config = dict(
    num_hidden_layers=14,
    hidden_size=128,
    n_experts=256,
    experts_per_token=4,
    d_expert=32,
    d_shared_expert=0,
    hidden_act='swiglu',
    moe_layers=[1, 2, 3, 4, 5, 6, 7, 8, 9, 10, 11, 12, 13],
    router_score='softmax',
    normalize_top_k=False,
    routed_scale=1.0,
    balance_loss=0.0172,
    balance_bias=False,
    router_logit_norm=2.0,
    init_std_router=0.0132,
    lr_router=0.00301,
    vocab_size=2048,
    norm='rmsnorm',
    norm_eps=1e-06,
    tie_word_embeddings=False,
    optimizer='adamw',
    learning_rate=0.0023,
    beta1=0.9,
    beta2=0.95,
    batch_tokens=65536,
    max_seq_len=256,
    train_tokens=474700000,
    max_steps=7244,
    dataset='wikipedia_en',
)
Below are experts of layer 5 (counted from 0) of a mixture-of-experts language model. Rows are named down (a neuron's output weights, with its number) and show model dimensions 0-127. Each number is 128 + 24 x the weight over its row's rms, rounded and kept within 0 to 255. Numbers have three digits each.
Before each expert's rows: "comes before" lists some tokens at least twice as common just after its tokens as in all text. This comes from a sample of Wikipedia text that the model never trained on. Tokens count by the router's weight.

# expert 57
comes before: " to", " the", " a", " in", " that", " his"
down0:118109143123137093120172135102076096127116137112122142134174125111114150117107131121110136088127141123128109134136082117105117099109063158111130111114123123112106148104118120142079151120147125129161090114159142105106167077124130116139158079166123121075109109146118155141181164122113158122122181146122116154136126143129154134110159105117100145085123168158153173141129151109140091153130

# expert 15
comes before: ".", ",", " for", " to", " in", ":"
down0:124138145080139152106109129068123160101109145139143144100147100117145116128115165157145156123108141114135095114146143165135109167184093116105134180138158091140139112115090149147128140097132130133148121162130137170124081156135128121128146121129113153114135091130125163066089118143107183111170108120161116130089120151135158157096138121149133114126144092158148109103091100114156120142110

# expert 205
comes before: " of", ",", ":", ".", " and", " in"
down0:115125188141177131105136111183138127108147137138150118109139149122095106150112133122106135205155117102126108113095142096112116109163125116100107112116161106100154101120081127144118121119170071093140105129154127132122144092140125128165159129132110131133117155123153130141106117104126132128108095147099105108155116139118171121111108140176114139089132094152174114074161152116150105113101

# expert 35
comes before: " ", " the", " 19", "y", " addition", " 18"
down0:107104121106107149101166138136175134153135150127151087111082122105154197109111110145120125092148112129138165091139163117111108138170111098124114129177142149079123130164158141109131115105124133123133115169108115122150084149117166110106157134109143134109160133123161144091141134166152118142108094114086139163115134152123153118146121091144118123130178123173165104116109101163112139101122

# expert 216
comes before: "ed", "ing", " the", "red", "ers", "er"
down0:149148158094109126144139127149133119176163085089136111107158147129116142143108140155135151118182187170150128120127092123152115164130098136145134104147117141129104121111170159153113118098148174165123172132128118111085153110131131122128114124161119117126120134149127136123127084068141146116116094140142085090173095141184138139104155139149137128146098109123130135076111114150099115104125

# expert 173
comes before: "mmer", "c", "ch", "per", "cc", "ff"
down0:161135105147118098101149156123131124129150078117102125143146126093138137079193180114106113138136139157108154118153156135096154162147109109072096107129095129120150110132144095124140150119122129166127159080137161157124147104099106159122092089109151128128166110124127139157152138159122128135133085097148113132129134145137110123138143119157098114119116136059141167123111103121110148071129

# expert 63
comes before: " the", " a", " be", "N", " an", " is"
down0:138134103155099129116151167104166096080136168092141114105127113095147062121142123092133101130146132091148086097152123140108112074132127156116167136116114124121144118182121143131158135104114121112161167113143096126141111173116128151139161154122077130063135145086149139119109112129107140141137122099121107152130137107132112150185158130127114101133147110143102090136139132160110155126111

# expert 51
comes before: "s", " of", " as", "ly", " |", "ized"
down0:143141130138152137143152120115081134109100113137111092090096101098095147111123162127144102156120153147139138097133143150135113160154140141123140141112123133154108169121075123148101123197114141171067118128146122150133142117164114143149147123105122115138127126119083145110147156097156158126139126110134092121086195141107094179145146108110107139089117111151130092126137153097167132121165

# expert 59
comes before: " of", "s", "al", "ion", ".", "ed"
down0:184153148102103116127100147117135116124114139088153114105131133164150134101109108130102154133167093165102120138106091139123144154140126099155123109098087108109113131172117171157125101103129171123111136159153129088123171145125130115110145137162155123154169108105167148117068136112149094120080122124149140134148156139178133186112155109111119148181140134148141123138145127121110122115155

# expert 61
comes before: " of", ",", "al", ".", " series", ")"
down0:109141148124129141108172150183105099128078123151150173128148080129095143139123132068101125128129091126143118103139147085134137092122162133115105150137129126099152137110117136144130138140088082127117114122149135122139126108163105143143109151135136102150119136171147119160095097135110151160136169105139159150074139111100150144116114189149113132087115134153156121171161086105167130139122

# expert 222
comes before: "ish", "ci", " |", "k", "ic", "cy"
down0:127125102154101125103100120112149137147113133142107165104146131133142091145157111107166097121150114156131144129108146109150161107186098162141111175093137131167138156107076170150160097068132130119133063147160119153143133107137155102102137145110115119164154109133107112148140100125074126111132105113121113113098103118135154156111096142138157141113136126103112149076154121161124134123164

# expert 38
comes before: "s", " of", "ic", "em", "unt", "my"
down0:139120119130150137169132131117107114126122125141136111159162113152102088116131167113088124123157141201097153074125128125158166130155101147141138149139120090153115101151121130084111145142171139155100149095109120117145177152136131146156176067153156099126139122145130124115149122151129128151097115120076067132118172113136132158098130124152150140115126082160130134149153140123109146111138

# expert 210
comes before: "ly", "li", "th", "ge", "n", "ter"
down0:130119082147086141149141151086139142079121119151118105122106134114143090129130140138115158125120125136098117091148144162135104114125174141106148110137106121163107105097106127109115146119109106128099083148126130156117116140076140095143128140166103066118101118150153179142116105129069114157146169145186157136118104146096109163127120115128155145163150126137145102164139098114159119165122

# expert 249
comes before: "ce", "b", "ed", "f", "tic", "se"
down0:155177112136099151106093135161155122137116118106173107159167072131135099138119152137161156104096163110148132118149149151129124088109166146176104149126134105196132175124113172124149111131106133123160110152143094100172142075160120150115135139138100145134100151116128133138126095114130137111159171114167137128120126138164133117139088125129128142119127147084131104085159131122118138134150

# expert 74
comes before: "ed", "ing", "s", " of", "ion", "er"
down0:142103153115123065129158165143136139162142142139117146138122147117136147134145156137103114098132127137121157118116119143107147149131117183129071146123121118145162183128123121117148184167134100164113143128161152096109083122145127127159077110119136079154125104124149132114083175138145154106099117097148133085148128115152107146090085107121158124186147126115111112162140144146121130131103

# expert 66
comes before: " the", " a", " to", " by", " his", " an"
down0:108118115118117111142097113150103094161114102130127132117126141148151126112112143147134121125141101162150170130177141155102123122102158128110140184109140164168144124145123115121136131107107167130175124164146154126103134080129193139079124114136117080111139122133147123142160139109104118127162093109131134069109117126121112102164091129141128122185128105160129151181184143146107105112157

# expert 107
comes before: "ed", "s", "ing", "e", "ment", "ion"
down0:120167107145114151119121104100149128143127093168132112125135141124138150111161131127111126126140145113148150144141161112109129140144162134078138165094113138167064144147133134135088104109119147163140116139056136121143075135121110113123137142091102167134145133114141149138163157120087096140117136111139132086144155139113118097102160158108124060135180147154102084120105123124173136108142

# expert 4
comes before: "s", " |", "n", "go", "y", " of"
down0:132114151114136150127126102151107137097116118139140152091160072069116155148107137117124155119179144115172118125115142115091103163144140111117106107139139159147094112126108137138123105106153089082116160137132141106183122104146174145126154110132111127118089133136144158106110136126094185155112148162110113116089136127119139141137115127131119110134155061173133157118132185105148130161134

# expert 91
comes before: " the", " a", "ly", "by", " 19", " his"
down0:091133095154098130133128153160170165147155152154162125117119119134122142116133093127133122149085124119133131100127173111164115061126141103129097174133100099121131097134105124108164152119103140114140114157149153124138131108087134118148108148103127128133135081089149139151174098144164124115085090102101185118116147089126117114124143134112132121118101169104082165108103117142108120168136

# expert 67
comes before: " the", " 19", " 18", " a", " his", " U"
down0:090106127139120117166151155086149148170108108111139144108150182116091154137120160122122167148103144118114159156096114117127137164148116116090146094154138133144132098137130163117116111111095082162146100150116126149132135141121149138094122090134099147143114147128137099145126121116130130052140097124114092120141083143078103157072102128156132130158131089123140135153117156153103090149104

# expert 139
comes before: " the", "ly", " to", " in", " a", "d"
down0:129100118148121086102163120128147130134137078103132110136114135108110141139136127136133164164116117140109167108094145133121108199162152148117119118114157161125142178164141129105191149111080134142104121109135134110120134192116104138096132149136105134111144152158111089153123105138150136089151134119147144133138186108151075121134109155139112167151132099123111160127112094160149134155101